config.toml
n_layer = 16
d_model = 192
n_experts = 32
experts_per_token = 1
d_expert = 512
d_shared_expert = 0
activation = "squared_relu"
moe_layers = [1, 2, 3, 4, 5, 6, 7, 8, 9, 10, 11, 12, 13, 14, 15]
router_score = "softmax"
normalize_top_k = false
routed_scale = 1.0
balance_loss = 0.00298
balance_bias = false
router_cosine_scale = 20.0
init_std_router = 0.0338
lr_router = 0.00095
vocab_size = 16384
norm = "rmsnorm"
norm_eps = 1e-06
tie_embeddings = false
optimizer = "soap_variant"
lr = 0.0053
grad_clip = 2.0
batch_tokens = [32768, 65536, 131072, 262144]
seq_len = 512
train_tokens = 545700000
steps = 4359
dataset = "wikipedia_en"
Below are experts of layer 11 (counted from 0) of a mixture-of-experts language model. Rows are named router (the router's row for the expert), up (a neuron's input weights, with its number) and show model dimensions 48-95. Each number is 128 + 24 x the weight over its row's rms, rounded and kept within 0 to 255.
Before each expert's rows: a language model's description of what the expert responds to. This comes from a sample of Wikipedia text that the model never trained on.

# expert 27
Personal pronouns and there in plot summaries and narrative, especially objects after verbs, e.g. him, them, they, it.
router [159 104 130 106  99 128 136  84 137 109 100 137 135 123 113 137 138 136 168 108 114 112 124 139 168 116 120 130 150 134 170 136 127 111 112 126 141 127 139 165 153 183 145 140 142 136 141 152]
up0 [160 142 169 184 120 115 133 156 123 156 122 104 127 112 126 121 142 147 160 134 163 125 139 155 111 172 157 104  92 111 170  97 126 132 118 152 164 181 163 102 142  96 154 119 115 102 107 115]
up1 [123 150  85 100 161  92  95 154 152 110 115  82 104 113 108 146 183 106 123  96 141 106 152 117 128  84 137 102  95  99 113  96 150 161 104 105 131  93  74 160 118 124 114 140 125 155 153 169]
up2 [136 178 157  97 155 153  82 118 156 107 138 159 152  85 112 157 110 154 160 103 100 119  88 140  98 131 146 136 117 119 148 150  97 143 116 112 104 123 138 135 105 158 156 128 113 155 111  96]
up3 [136 135 113 131 123 155 144 109 106 165 131 104 112 145 110 123  99 127 106 144 129  97 155 111 154 141 133 116 101 161  87 124 119 157 122 125 116 154  93  79 163 126 120 128 133  80 122 111]
up4 [138 141  84 171 137 172 104 150 113 121 121  84 143 148 137 163 115 108 128 152 115 121 197 160 113 122 111 139 127 129 176 119 179 141 124 116 110 122  97  95 168  70 121 120 144 110 131  97]
up5 [ 92 103 135 195  56 110 127 138 154 124 138 135 154 116 113 150 134 116 100  62 115 147 109 153 130 152 144 100 109 146 135 123 128 105 127 130 135 119 131 107 127 119 120 150 119 111  98 122]
up6 [169 109 166 121 103 119  95 143  99  98 142 120 165 149 144 134 102 138  99 117 141 115  99 113  84 121 137 135 136 123 179 123 114 140 134 123 141  99 103 125 156 141 165 138 138 158 155 124]
up7 [104 134 161 130 102 134 137 111 112 157 114 147 177 100 127 129 153 142 106 137 145  87 150 146 156 199 154 129 145  94 141  97 193 106 142 138 149 120 137 121 118 129 116 115 193 161 111 139]
up8 [ 99 111  92 121 159 112 121 163 121 183 121 150 101 118 122  92 140 148 107 150 146 130  88 149 121 137 115  95 158 131  91  95  78  98 145 110 148 132 117 135 134 136 119 147 108 149 107 126]
up9 [170 109 136 105 176 158 138  86 161 112 116  99 153 146  90 104 122 107 114 149  86 155 146 122 145 149 142 138 153 159 115 103 168 162 114 174 180 154 117 106 148 106 130 105 174 103 105 155]
up10 [133 150 128 108 178 137 115 103 145 151 148 156 136  91 120 107 142 130 126 133 119  97  78 123 168 111  95 116  95  88 165 176 125  93 137 119 119 124 171 116  97  99 160 139 111 168 105  97]
up11 [112 137 112 123 109 116 164 170 117 124 106  85 104 144 133 163 100 146 138 114  80 131 123 131 162 102 173 118  96 143 146 159 136 113  72  92 152 141 137 134 129  98 115 101 132 144 125 136]
up12 [134 145  98 156 136 139 142 137 112 121 127 119 160 181 120 134 129 129 141  77 129 117 130 168 130 136 153 147 170 149 116 117  90 126 100 131 107 110 157 138 104  96 114 127 107 148  86 114]
up13 [177 129 125 139 123 124 100 127 102 142 128 101  99 146 109 155 124 138 106  86 125 127  84 102 108 111 136 140 124  95 147  88 109 115 102 129 148 128 154 131 130  86 191  99 112 164 112 119]
up14 [109 144 158 106 189 115 105 140 135 127 163 128 104 114 125 118 140 133 119 138 150 107 139  86 157 154  91 160 119 110 135 151 132 127 160 184 184 119 135 138 155  93 139 124 138 116 127 135]
up15 [117 165 117  77 103 176 153 121 109 144 144 122 162 117  59  87 123 126 132 101 166 135 109 139 142 108 103 107 132 114 136 108  74 141 173 158 150  89 151  97 130 109 142 136 150 133 132 111]
up16 [134 122 132 130 138 163 123  86 123 139 105 112 123 127 129 144 112 137 103 110 114 136 151 133 118 158  85 141  86 149 120 157 120 157  89 136 114 117 132 132 135 104 166 130 125 148 107 114]
up17 [158 130 101 136 136 122 138 101 139 146 158 106 115 121 169 156 157 100 157 122 167 169 135 141 110 102 137 104 129 162 101  87 170 139 175 141 151 134 109 114 122 145 117 150 162 211 112 127]
up18 [153  95 126 100 135 118 116 172 116  89 161  82 144 132 128 165 184 112 133 123 146 136 131 136 207 137 142 173 143 143 106 110 138 143 144 122 113 148  83 134 104 120 143 115 119 160  97 157]
up19 [130 110 156  96 120 123 138 138 116 147 108 100 113 142 130 151  92  96 134 106  89 109 110 116 115 136 159 123 104 136 114 111 126 111 139 106 161 112 149 186 105 125  92 117 187 167 103 135]
up20 [105 138 132 140 132  99 115 139 145  52 139 130 137 104 129 110 111 135 124 145 121  79 126 146 119 148 128 179 133 112 173 128 171 132 126 146 121 146 182  92 108 110 137 121 159 180 173 140]
up21 [156 118 147 116 200  83 135 104 113 112 121 120 106 111 128 144  71 111 113 146 108  82 126 109 169 107 101 128 112 107 128 142 114 141 171 180 127 119 131 101 132 103 102 140 150 127  92 146]
up22 [138 123 110 115 148  76 117 132 118 113 124 162 108 134 117 113 108  83 102 107 176  96 161  95 127 116 141 125 158  89 102 168 132 120 131 103 149 135 134 157  63 138 115 126 104 144 120 143]
up23 [103 118 141 175 105  85 129 118  87 138 171 100 121 132 131 116 119 144 137 155 115 103 123 135 109 138 122 145 133 154 103 119 128 146 109 107  88 144  90 109 135 128 125 114 121 102  88 138]
up24 [141 117  80 144  98 166 176 121 149  97 103  86 137 150 138 159 161 157 140 143 152 102 149 114 114 127 110 160 151 120 116 121 142 140 114 103 105  83 147 149  99 124 122 136 134 177 116 125]
up25 [137 119 170 121 142 143 109 132 136 124 115 117 115 116 119 133  81 142 133 161 160 114  97 134 158 133 135 118 171 150 146 136 119 159 126 135 149  69 138 130 165 129 102 120 107  99 138 131]
up26 [146 140 134 141 108 118 151 124 125 139  81 173 130 153 143 156 125 114 111 134 158 140 157 134 107 163 104 124 157 109 103 104 149 112 108 151 145 139 131  82 140 161 138 153 135 127 133 171]
up27 [112 123 108 141 101  80 111 153 106 108 135 133 140 143  93 137  85  99 148 153 142  69 161  70 125 138 151 157 102 144 146  94 132 152 110 109 147 137 123 121 129 126 151 105  86 107 159 130]
up28 [139 128 131 165 119 147 156 108  87 110 114 119 128 111 144 126 105 142 102 144 137 153 141 130 123 109 128 150 159 122 187 126 125 124 114 149 130 125 110 126 118  98 103 150  94 132  79 116]
up29 [146 118 147 106 112 126 125 135 128 134 106 164  91 136  76 112 125 109 107 156 110 108 108 145  84 130 119 128 124 102 130 117 154 144 146 118  98 160 141 126 177 142 133 128 133 101  59 115]
up30 [152 126 143 124 151 134 134 125 159 117 133 140 139 103 154  96 126  91 183 126 131 131 117 128 117 127 149 128 103 110 102 110 166 144 129 138  83 137 111 146 128 137 157 127 156 103 150 139]
up31 [168 114  87 134 140  98 110 145 131 128 106 124  91 103 141 126 131 104 132 133 124 123 167 137 142 131 140 118 143 119 111  86 117  94 118  61 115 146 136  89 117 126 129 127  88 142 163 120]
up32 [129  91 124 155 151 121 121  95 106 113  86 133 118 105 132 125 166 105 108 144 149 158 122 173  89 147  92 107 145 130 121 123 120 154 127 105  99 156 131  96  67 188 150 157 139 173 108 135]

# expert 8
Latin genus and species word endings and taxobox lines in species articles, such as idae, -us, -ia, Genus, Species of.
router [101  99 118 156 100 121 128 137  66 126 107 119 118 120 121 137 111 152  98 150 106 171 167 135 120 128 103 139 106 102 122  90 117 122 131 103 125 158 150 151 119 144 108  99 136 109 106 149]
up0 [118 108 126 113 118 107 105 101 167 104 139 119  92 129 116 124 170 123 150 120 140  97 128 122 134 131 113 145 155  90 129 133 124 153  92 150 112 119 176 160 172 127 125 149 148 117 150 122]
up1 [145 140 151 127 179 127 129 120 118 130 109 129 138 100 126 140 135 146 138 166 155 154 178 140 138 165 109 124 148 120 124 141 124 151 112 155 101 140 103 163 163 129 102 156 152 149 130 143]
up2 [120 130 162 154 146 145 132  85  91 127 130 149 115 142 136 151 108 141  96 100 108 140 121 177 110 111 119 160  92 114 125 144 128 131 144 134 113 158 153 100 125 132 126  94  87 167 116 135]
up3 [110 143  83 137 136 128  97 121  78  77 141 131 134 123 140 161 106 154 136 174 100  72 152 135 101  83 125 155 141 104 122 143  78 151 109  75  93 104 137 166 150 141 131 141 148 117 179 130]
up4 [158 104 143 161 165 147  91 135 111 169  92 123 128  89 100 115 131 136 109 124 108 107  86 131 104 152 124 126  87 129  96 118 119 107 132 142  94 144 137  83 140 100 132 121 127 115 107 116]
up5 [127 133 162  91  70 140  92 167 158 135 112 104 117  77 181 113 115  57 158 160 118 156 113 121  89 129 186 160 129 119 118 163 135  85 108 100 127 110 149 114 149 109 117 137 114 135 123 127]
up6 [129 144  99 160 150 116 163 128 127 134  95 143 149 134 124 118 156 169 135  94 151 147 183 139 144 150 129 143  58 128 121  89 134 121 138 130 156 132 166 126 129 114  90 109 111 156 159 109]
up7 [101 116 142 102 124 104 105 173 141 108 117 148 122 116 112 104 121  96  88 147 121  79 149 115 116 129 136 114 105 194 119 129 129 158 104 122 130 107 148 151 113 122 127 133 112 116 135 128]
up8 [128 162 122 130  85 110 182 138 162 115 140 148 123 159  75 130  98 143 102 152 149 142 183 140  88 100 118 122 139 113 114 139 118 118 127  74 101 152  95 109 119 120 160 127 118 118 132 127]
up9 [106 161 153 139 118 128 121 144 103 114 155 153  85 171 105 116  92 127 123 137  70 120 149 139 116 151 163 147 144 128 152 128 137 115 137 120  71 110 139 145 119 135 116 150 167 167 115 178]
up10 [129 124 125 125  90 140 101 159 147 120 125 147 140  76 123  97 126 132 109 102 131 109 136 103  95 124 148 105 144 124 112 103 162  89  80 126 154 121 125  89 118 159 156 126 111 124 147 139]
up11 [ 94 156 164 158 119 140  68 104 136 161  69 139 160 104 100 100 181 141 115 142 122 161 102 101 108 136 149 157 155 151 135 109  98  99 157 145 131 122 132 107  98 141 125 148 129 103 120 116]
up12 [124 128 108 103 144 150 131 140 126 145  93 121  90 140  97 106 114 109 118 130  88 126 132 124 143 148 126 166 112 113  97 116 146 134 117 144 118 175 112 138 145  92  75 118 113 120 110 143]
up13 [ 95 161 149 147 128  91 139 134 133 138 133 148  69 122 120 123 131  94 119 114 167 144 143 142 148 122 193 107  90 123 119 191 119 163 132 188 142 163 103  94 134 141  87  88 140 158 124  92]
up14 [123 149 130 145 104 107 172 133 158 133 104 149 181 155 137 131 123 108 102 143 144 143 129 128 133 101 146 140  93 111 187 132  99 146 131 154 105 136 102 163  53 123  97 150 151 103 178 121]
up15 [182 140 130 119 103 137  99 102 127 117 139 145 116 142 135 138  76  85  88 148 172 121 139 117 131 148 114 109 127 129 159 118 157 129 101 135 148 141 100 104 122 137  90 134 135 121 207 148]
up16 [114 154 156 112 146 150 122 169 123 139 157 164 116  95 122 136 138 129 138 182 158 112 116 162 114 131 175 122 155 148 112 133 116 148 123 127 120 116 113 130 130 148 109 100 153 107 126 116]
up17 [143 132 131 133 138 136 101 127 148 110 117 160 109 127 148 109 162 122 146 101 150 161 159 145  99  81 121 134 125 113 152 125 112 127 113 125 119 103 158  84 123 114 155 104 115 137 130 121]
up18 [122 118 143 120 107 186  86 149 117 177 141 107 139 153 171 133 139  87 139 141 141 102 139 143 126  91 148 113 122 126 112 133  88 125 126  79 140  95 135 122  91 135 111 146 158 113 108 102]
up19 [115 137 122 150 131 135 134  81 135 141 142 120 179 136 115 113 128  77 158 127 123 146 127 143 150 103 150 134 106 148 110 120 145 147 155 130 165 151 153 133 122  92 149 123 128 131 128 127]
up20 [156 157 145  95 158 143 131  82 100 128 133 106 119 155 152 123 106 147 163 109 157  99 146 120 119 179 147 126  94 167 113 132 129 132 164  80 157 111  92 105 153 133 128  93 147  73 112 103]
up21 [148 100 105 117 126 105  97 113 133 120  72  97 159 116 145 126 185 128 124 117 136 122 145 163 132 144 117 125 149 142 134 195 153 120 113 148 108 155  96  75 114 113 167 151 126 122 138 108]
up22 [136 122  95 100 106 132 151 120 115 167 106 113 142 156 103  98 127 143  91 139  94  98 162 124 131 127 111 143 134 111 119 114 103 195 113 120 145 146 127  94 127 132 123 104  98 156 153 162]
up23 [112 119 172 139  92 123 124 154 138 131 132 165 133 134 137 123 172 161 171 193  95 152 128 164 151 146 136 122 158 126 139 142 146 152 143 157 119 108  96 143 145 111 142 125 103 143 103 142]
up24 [150 121 124 139 131 107 122 148 168 120 115 128 134  79 114 169 135 158 169 144 131 141 134  94  89 149 146 113  93 122 146 133 112 119  95  99 108 130 185 125 121 126 129 102 140 100 136  95]
up25 [118 126 155 127 146  94 102 120 106 136 130 152  95 149  88  92 133 129 116 115 106  85 122 169 150 134 127 146 110  83 145 163 117 170 103 154 121 135 134 142 145 142 116 106 126 129 133 169]
up26 [171 126 161 159 137 138 138  87 178 175  83 130 153 122 129 146 159 154 130 105 119 111  82 136 115 138 145 131 106 153 158 119 121 126 159 129 137 134 118 174 133 175 142 130 126 156 109 104]
up27 [105 140 176 128  83  85  65 126 112 128 134 100 122 105 153 121 157 101 124  93 105 121 110  95 138 138 154 145 119  93 146 101 150 155 130 110 145 193  76 153 130 135 120 115 120 106  77  91]
up28 [166 177 140 115 114 112 132 118 121 140 167 119  94 166 137 142 114 142 124  96 127 118 130 102 164 116 128 129 130 153 128 124 125 156 130  99 120 130  79 167 135 117 124 113 131 143 151 177]
up29 [116 145 144  74 113 153 125 114 134 157 173 140 108 136 147 141 126 155 124 139 158 161  81 147 110 107 140 134 154 158 164 127 129 159 133 107 118 102 125 107 136 154 164 167 113 127 110 181]
up30 [120 132 124 139 139 150 126 102  50 116 141  76 137 138 123 163  93  77 104 123 130 121 120 107 136  99 109  88  94 145 115  91 154 136 132 187 163 121 137 131 136 132 141 152 109 109 113 103]
up31 [170 124 148 158 123 107 137 128  84 145  99 137 119  77 160 121 140 158 168 104 111 146 154  95 108 118 110 155 119 119 121 140 109 128 144 145 136 105 156  89 104 123 134 178 160 132 118  92]
up32 [115 152 142 116  98 169 110  86 138 139 161 105  90 114 115 100 130 105 106 140 119 121 129 148 110 144 129 123 134 105 118 111 146 104 146  96  99 122 142 131 152 137  98 102  94  82 153 150]

# expert 23
First fragment of an ordinary word after the, his or a possessive, such as r in ruthless, gr in grace, dis, st, co.
router [155 116  98 125 129 105 148 142 121 129 142 134 119 148 128 130 136 139 115 117 135 133 144 156 140 149 113 119 133 141 123 103 129  81 183 129 126 133 102 158 133 109 155 137  88 176 119 107]
up0 [145 103 130 104 124 102 126 121 134 155 140 176 162 164 107 143 148 140  89 132  95  86 155 157 153 124 158 151 116 124 104 111 147 140 149 117 134 147 118 154 125 150  91 131 157 123 150 141]
up1 [143 108 129  92 144 139 152  90 138 176 143  85 176 138  98 115 136 122 108 147 149 152 142 116  82 151 134 106 131 146 155 115 142 104 119 154 152 122 123 133 183  90 115 133 105 161 115 116]
up2 [156 170  99 104  99 137 119 106 116 174 154 146 114 122 126 132  97 117 144 125 143 133 100 124 142 158 145 139 127 156 118 174 139 134 125 122 168 111 140  90 160 109 130 167 110 136 140  96]
up3 [150  97 184  95 144  85 113 116  88 160  76 138 114 149 105 108 103 145 110 106 105 115  66 127 148 142  91 102 120 137 133  93  95 119 158 129 132 165  89 162 139 129 156  99 132 162 134 143]
up4 [162 133 132 132 131 131 154 140 151 152 135 103 138  99 174 139 153 137 139 122 116 132 104 189 101 176 126 121 137 117  78 110 147 146 122 114 126 152 156 136 154 128 106 116 137 135 115 115]
up5 [ 70 118 168 124  95 135 128 133 131 134  93 188  83 166 127 115 113 101 124 131 137 130 116 130 124 115 120  88 105 140 185 140 107 118 130 124 172 138 118 102 163 104 147 132 114 119 173 167]
up6 [151 136  79 142 153 172 100  80 141  95 155  99 144 140 134 168 131 165 115  87 131 106 126 136 137  99 156 168 113 138 163 147 116  93 174  96 126 127  83 136 159 120 121  80 118  97 119 131]
up7 [170 138  77  85 104 107 151 124 111 114 175 129 153 106 148 162 121 117  90 118 139 126 147 123 129 120 149 141 113  98 120 123  93 170 109  94 161 106 100 152 131 130 165 146 157 108 146 142]
up8 [148 151 124 147  99 157 154 183 151 134  76 173 155 137 105 138  70  89 146 106 113 134 109  89 127 124 143 163 147 114 118 170 163 125 152 111 144 184 107 129 136 159 106 168 126 112 133 142]
up9 [123 115 115 103  93  85 132 144  89  69  92 124 127 140  97 133 141 125 139 153 134 141 108 103 158 148 113  97 144 147  90 133 108 163 121 135 122 151 128 154 138 108 125 124  82 126 109 115]
up10 [136 126 123  92  97 132 148 133 123 136 173 166 115 129 102 167 116 131 131 124 149 155 146 113  90 142 123 111 120 105 140 141 134 114 105  89 124 129  93 131 112  86 111 132 188 119 117 121]
up11 [112 161 110 149 140  92 116 160 118  92 100 155 188 139 112 125 116 122 126  90 126 171 145 111 103 126 105 169 116 121 114 119 101 120 135 117  90 140 135 127 109 120 157 127 135 129 123 137]
up12 [161 131 142 204 132 110 124  96 167 111 110 133 118 134 137 121 138 127 112 107  94 158 119 106 142 107 180 106 112 142 180 102 118 110 168 134  97 152  92 131  84 105 131 172 149 149 120 153]
up13 [123  94 113 134 108 154 155 144 122 128 179 119 124 129 130 154 110 128 138 121 139 159 155 131 130 120 121 109 121 155  98 132  88 163  99 142 130  85 126 105 124 130 116 166 133 140 117  98]
up14 [184  69 109 102 155 162  84 196  80 104  96 144 102 133 151 121 146  78 143 148 136 102 153 137 105 102 100 109 125 125 189  96 119 129 146 143 134 138 141 103 138 119 122 109  93 155 140 149]
up15 [125 127 132 129 126 189 171 151 108 179  96 156  83 165 115 108 146 125 112 158 122  89 125 102 130 127 138 128 139 133 159 103 147 118 138 118 118 178  59 105 175 119 157 128  93 160 137 158]
up16 [115 118 102 111 154 136 145 111 139 101  57 157 105 158 141 151 136  92 128 135 136  79 125 157 122 137 125 130 115 170 142 130  73 129 144 152 103 126 115 159 130 140 126  96 181 147 140 180]
up17 [152 133 133 123 102 123 129 154 159 166 198 130 164 136 126 129 107  97  52 154 124 134  97 160 106 149 125 149  98 179 161 125 141 113 112 130 131 153 171 110 164 135 141 157 155 120 136  95]
up18 [163 190 128 119 112 120 117 151 127 137 156 108 140 121 114 122 132 125  93 147 107 133  87 125 139 119 102 100 174 164  90 162 115 142 125  77 123  85 167 140 128 118 128 127 136 137 116 126]
up19 [ 76 142 120 133 113 132 108 108 151 133 115 154 135 119 178  89 123 148 101  84 126 171 151 139  90 108 161 121 115 113 102 128 108 135 154 120 154  84 139 161 112 152 139 114 122 181  79 120]
up20 [162  91 114 142  82 130 104 159 124 144 128 137 176 145 109 151 152 134  96 164 117 115 124 160 118 111  90 137 140 149 123  94 131 139 123 115 109 104 170 158  97 122 145 151 175 112 134 100]
up21 [141 102  94 142 127 147 143 123 116 106 112 152 136 146 111 129 126 133 153  97 128 132 145 149 113 139 128 152 152  95 160 165 142 102  53  90 167 114 114 138 118  60 115 120 117 150 143 126]
up22 [161 171 108 120 164  85 161  97 106  98  85 128 130 103 146 132 111 130 161 122  97  93 130 139  99 148  99 172 162 109 105 137 105  92 131 161  94 137 153  64 137 125 139 142  91 119  71 117]
up23 [120 106  93 108 105 142 101 145 161 136 179 175  76 155 128 172 142  88 167 123 126 116  92 156  88 139 110 147 109 103 142 139 107  94 150 106 136 129 129  97 169 120 180  90 105 100 169 105]
up24 [154  90 169 141 136 146  82 137 127 168  71 144 119 155 128 134 142 116  84  82  82  91 125 158 116 163 142 149 149 120 133 142 136 153 138  99 174 162 133 148 111 153  95 155 137 100 146 120]
up25 [117 106 136 136 153 114 119 145 104 141 150 157 113 126 147 130 138 142 138 144 123 102 153 134 144 139 139 119  87 131 148 105 155 138 103 135 131 136 106  93 122 131 126 127 134 110 103  97]
up26 [123 121 124 154 102 149 135 126 107 159 136 112 141 139 154 145 144 108 113 128 156 165 138 159 117 148  93  98  88 149 119 130 163  86 150 125 133 102 117 147  97 171 154 114 117 155 131  97]
up27 [128 146 118 129  96 125 114 109 159 113 151 143 137  95 125 157 105 119 111 128 102 101 100 105  97 139 157 111 132 160 124 119 152 124 130 107 137  91 137 124 149 133 175 132 118 120  74 109]
up28 [112 147  71 146 126 148 109 142 164 142 135 147  97 183 158 145 118 150 162 109 151 120 106 121 113 123 138 113 158 107 133 123 155 157  96 104 146 156 139 134 136 124 123 135 120  97 146 119]
up29 [101 133 123 110 139 134 167 110  92 102 163 145 177 142 171 144 131 166 118 161 129 152 130 190 137 131 126 162 116 127 123 123 105 130 134 113 107 108 117 151 138 120 150 154 125  99 121 105]
up30 [132 129 135 175 122 135 135 188 105 136 128 132  88 146 135 125 160  80 116 198 155 100 134 107 140 105 129 137 119 142 112 122 105 105 106 141 152 114 120 149 107 151 147 125 132 115 163  95]
up31 [108 144 118  56 135  96 144 137 162 193 133 102 132 155  95 148 141 139 152 120 144 154 150  97 112  87 130 145 174 197 102 142 147 137 115 121 168 165  89 136 115 115  94 130 163 120 127 129]
up32 [151 147 163 127 144 121 156 139 144  81 114 129 133  95 112 122  97 139  91  91 147 121 111 143  88 117 173 165 108 141 126  83 151 152 145 138 132 145 132 151 140 185  61 146 123 129 113  90]

# expert 4
Football and sports team names in results tables and squad lists, such as Rovers, FC, United, City, Racing Club.
router [110 128 113 158 131 141 162 128 124 154 157 135 103 119 126 161 109 132  92 152 111 130 121 115 106 132 131 174  93 128  98 104 107 175  89 135 114  63 176 135 151 120 141 145  97  95 143 100]
up0 [127 121 147 172 108 142 108 169 134 117 155 141 137 155 144 101 132  97 116 100 100 118 171 154 107 125 172 147 114 103 149  94 137 112  88 135 145  92  99 147 103 132 134 125 158 149  87 154]
up1 [117 128 143 114 109 146  92 138 160 126 166 120 131 131 154 118 155 158 157  78 137 119 122 132  50 134  78 122 121 120 145  96 136 142 167 130 136 104 100 114  94 122 167 131 127 137 169 134]
up2 [156  65 192  82  85 107 108 117 119 137 116 101 124 132 147 139 184  94 102  92 141 147 108 108 155 102 119 109 117 105  89 134 114 112  61 120 155 105 121 146 132 167 137 106 121 156 145 146]
up3 [131 102 124 154  60 105 129 133 127 148 132 102  97 106  95 103 121 102 122 105 170 147 115 171 101 185 114 124 121 166 120 121 128 168 134  93 152  95  91  90 140 121  81 123 165 169  92 123]
up4 [113 134 107 160  98 105 141 130 164 127 119 170 146 127  89 106 140 102  61 150 100 121 119 173 127 129 129 130 132 154 133 133 122 132 136 128 119  81 131 160 190 119 134 137 151 118 177 124]
up5 [144 134 124 127 113 145 107 116 102 141 104  61  72 120 156 155 128 119  92 137 143  94  89  95  90 119 140 168 121 130 134  93 128 131 113 146 171 107 109 129 127 169 167 167 126 102 102 112]
up6 [118 137 105 166 126 161 101 141 127 133 127 135 102 135 134 126 108 140 155 151 152  92 122 154  84 142  97 109 100 121 137 146  90 154 156 126 167 124 158 192 132  90 147 113 128 154 164 144]
up7 [103 103 175 141  63  87 146 148 148 210 152 171 139 110 121 103 137  86 147 157 164 139 126 135 113 118 124 165 150  89 149 126 119 137 139 133 132  86 128 149 110 136 126 148 164  97 152 123]
up8 [ 79 114  74 105 144 105 124 154 135  93  91  92  80 120 126 162 101  97 111 109 140 166 134 152 105 165 107 112 130 108 113 162 131 106 132 119 145 100 126 129 148 182 158 108 116 139  97 143]
up9 [156 140 117 173 118 135  70 104 142 135  97  90 136 133 131 144  66 106 114  96 169 128  98 134 153 151 158 132 133 115 137 139  98 131  99 123 114 149 140 138 164 110 150 151 113 121 127 146]
up10 [117 104 101 179  93 102 144 138 138 158 130 136 126 129 156  96 141 134 160 104  75 168 142 140 133 110 105 116 139  99 142 139 103 152 111 125 142 135 161 121 100 147 194 124 109 103 130 161]
up11 [144 140 159  85  79 127 141  95 144 155 103 120 152 143 134  97 128 123 132 150 126 136 116 103  96 169 147 160 109 132  90  93 169 136 106  90 153 127 153 120 145 128 129 119 122 144 108  91]
up12 [172 112 154 122 124 140 137 120 170 144 127 141 151 144 158 152 109  97 145 154 127 101 109 171 110 129 148 178  80 103 128 132 141 116 146 142 162 126 152 108 132  98 130 164  81 112 130 120]
up13 [124 229 158 163 122 116 118 119 121 137 142 139  84 154 117 170 116 108 110 147 154 161 122 118 105 101 125 112 126 133 140 139 133 124 159 163 109  77 134 103 138 103 124 187 136 133 157 185]
up14 [141 127 109 123 129 170 102 117 103 124 106 161 130 155 149 104  89 136 121 145 128 134 167  97 121 129 152 148 121 170 136 181 128 122 120 146 142  98 133 118 119 152  91 121 125 101 113 119]
up15 [161 122 131  95  99 129 114 113  89 104 127 147 109 179 132 186 151 145 100 119  91 117 133  99 140 115 153 178 123 137 113 100  91 118 131 154 154  87 123 111 169 151 129 161 150 108 125 123]
up16 [127  91 150 101 122 112 139 105 136  96 155 116 151 160 111 152 180 115 139  73 114 141 134 150 111 165 103 123 136 126 128 151 154 161 136 127  82 149 142 107 100  73 118 172 166 127 122 140]
up17 [ 94 111 148 125 138 145 107 112  87 105 149 136 144 130 142 124 126 167 125  91 121  76 112 137 133 157  93 114  94 100 126 156 110 139  89 121  98  98 145 126 135 103 135 139 119 118 110 133]
up18 [130 124 164  95 124 152  86 170 101 123 162 125 128 133 155 147 153 126 138 125 145  76 130 123 185 158 117 132 135 102  98 160 103 175  98 100 149 107 119 168  77 146 141 112 144 153 162 114]
up19 [137 141 152  88 103 127 156 168 157 119 104 114 146 126 106 138 123 109 118 168 139 134  75 138 160 103 120 130 114 158 106 147 141 186  76 129 142 127 134  56 139 115 138 141 149 183 147 144]
up20 [152 101 141 117 110 102 109 130 134 121 120  76 159 156 168 151 118 139 139 165 103 108 105 103 100 150 147  86  99 153 122 148 124 141 165 163 108 152 136 129 113 128 128  79 143 122 121 136]
up21 [155 123 115 154 105  85 133 116  96 117 150 134 148 115 108 173 109 168 154 139 120 189 133 140 157 108 124 135 181 141 141 130 120  91  78 127 113 143 114 141 112  89 187 146 155  86 126  86]
up22 [159 149 143 121 123 183 141 147 128 138 166 141  82 127 128 140 116 142 106  96  84 106 140 123 121 109 102 158 120  99 161 123  90  89 137 153 144  97 131 112 130 145 120 154 100 176 134  95]
up23 [121 177 117 137 126 134 134 108 161 128 140 129 112 115 172 153 118 108 173 115 143  98  81 104 178 128 121 100 119 103 134  77 163 167 123 128 149  95 120  91 156 151 102 110  75  95 106  99]
up24 [103  83 129 116 107 162 150 126 118 115 108 106 149 146 102 154 112 114 152 142 111 154 144 106 102 165 102 119 137 147 113 131 139  95 145 137  99 121 131 129 136 122 126 156 152 131 104 134]
up25 [128 120 144 112 115 108  88  58 116  89 109  94 156 125 146 116 121 134  86 141 103 142 105 167  83 103  83  83  97  97  92 108 121  86 157 139  78 142 173 164 110 113 134 127 158 119 111  99]
up26 [128 121 114 118 155 142  99 113 167 139 149  99 102 136  61 132 107 153 150 109 114 131 122 130 132 118 148 140 147 111 125 109  57 101  64 126 144 103 138  74 104 134 153 150 154 127 123  47]
up27 [170 127 151 128 132 130 132  65 147 127 114 145 159 118 169  96 172 149 120 156 130 144 105 120 151 133 158 176 129  99 138 132 125 113 103 124 127 136 127 125 138 156 117 137 160 104 105 175]
up28 [144 133 147 113 120 112 160 151 129 168 152 136 102 125 153 121 126 124 104 126 102  91  89 113 174 134 128 104 140 115 156 125 146 141 146 100 126  79 147 110 139 112 138 123 147 152 130 159]
up29 [ 99 111 124 168 154 152 134 153 110 127 155 115 138 161 137 142 146 109 118 171 143 151  93 142 120 155 145 101 104 123 175  80 143 117 131 157 136 136 105 112 103 120 163 134 118 116 133  61]
up30 [147 129 125 133 134 136 156 132 108 107 127 174  91 167  98 155 115 128 134 139 142 121 107 132 123 143 141 142 166 129 146 122 101 112 146 124 114  94 180 147 145 139 128 131 153 147 110 139]
up31 [150  88 107 125 107 162 177  91 108 124 110 138 125 121 171 126 108 153 154 116 106 121 112 109 155 105 155 152 129 143 151 126 132 161  87  79 129 136 118 131 104 100 182  98 112 127 110 136]
up32 [108 104 122 133 137 111 161 161 168 151 109 131 167 123 136 114 103 154  72 159 118 154 122 127  82 149 151 112 109 147 156 146 116 124 168 105 104 114 165 131  75 103 150 149 147 132 142 102]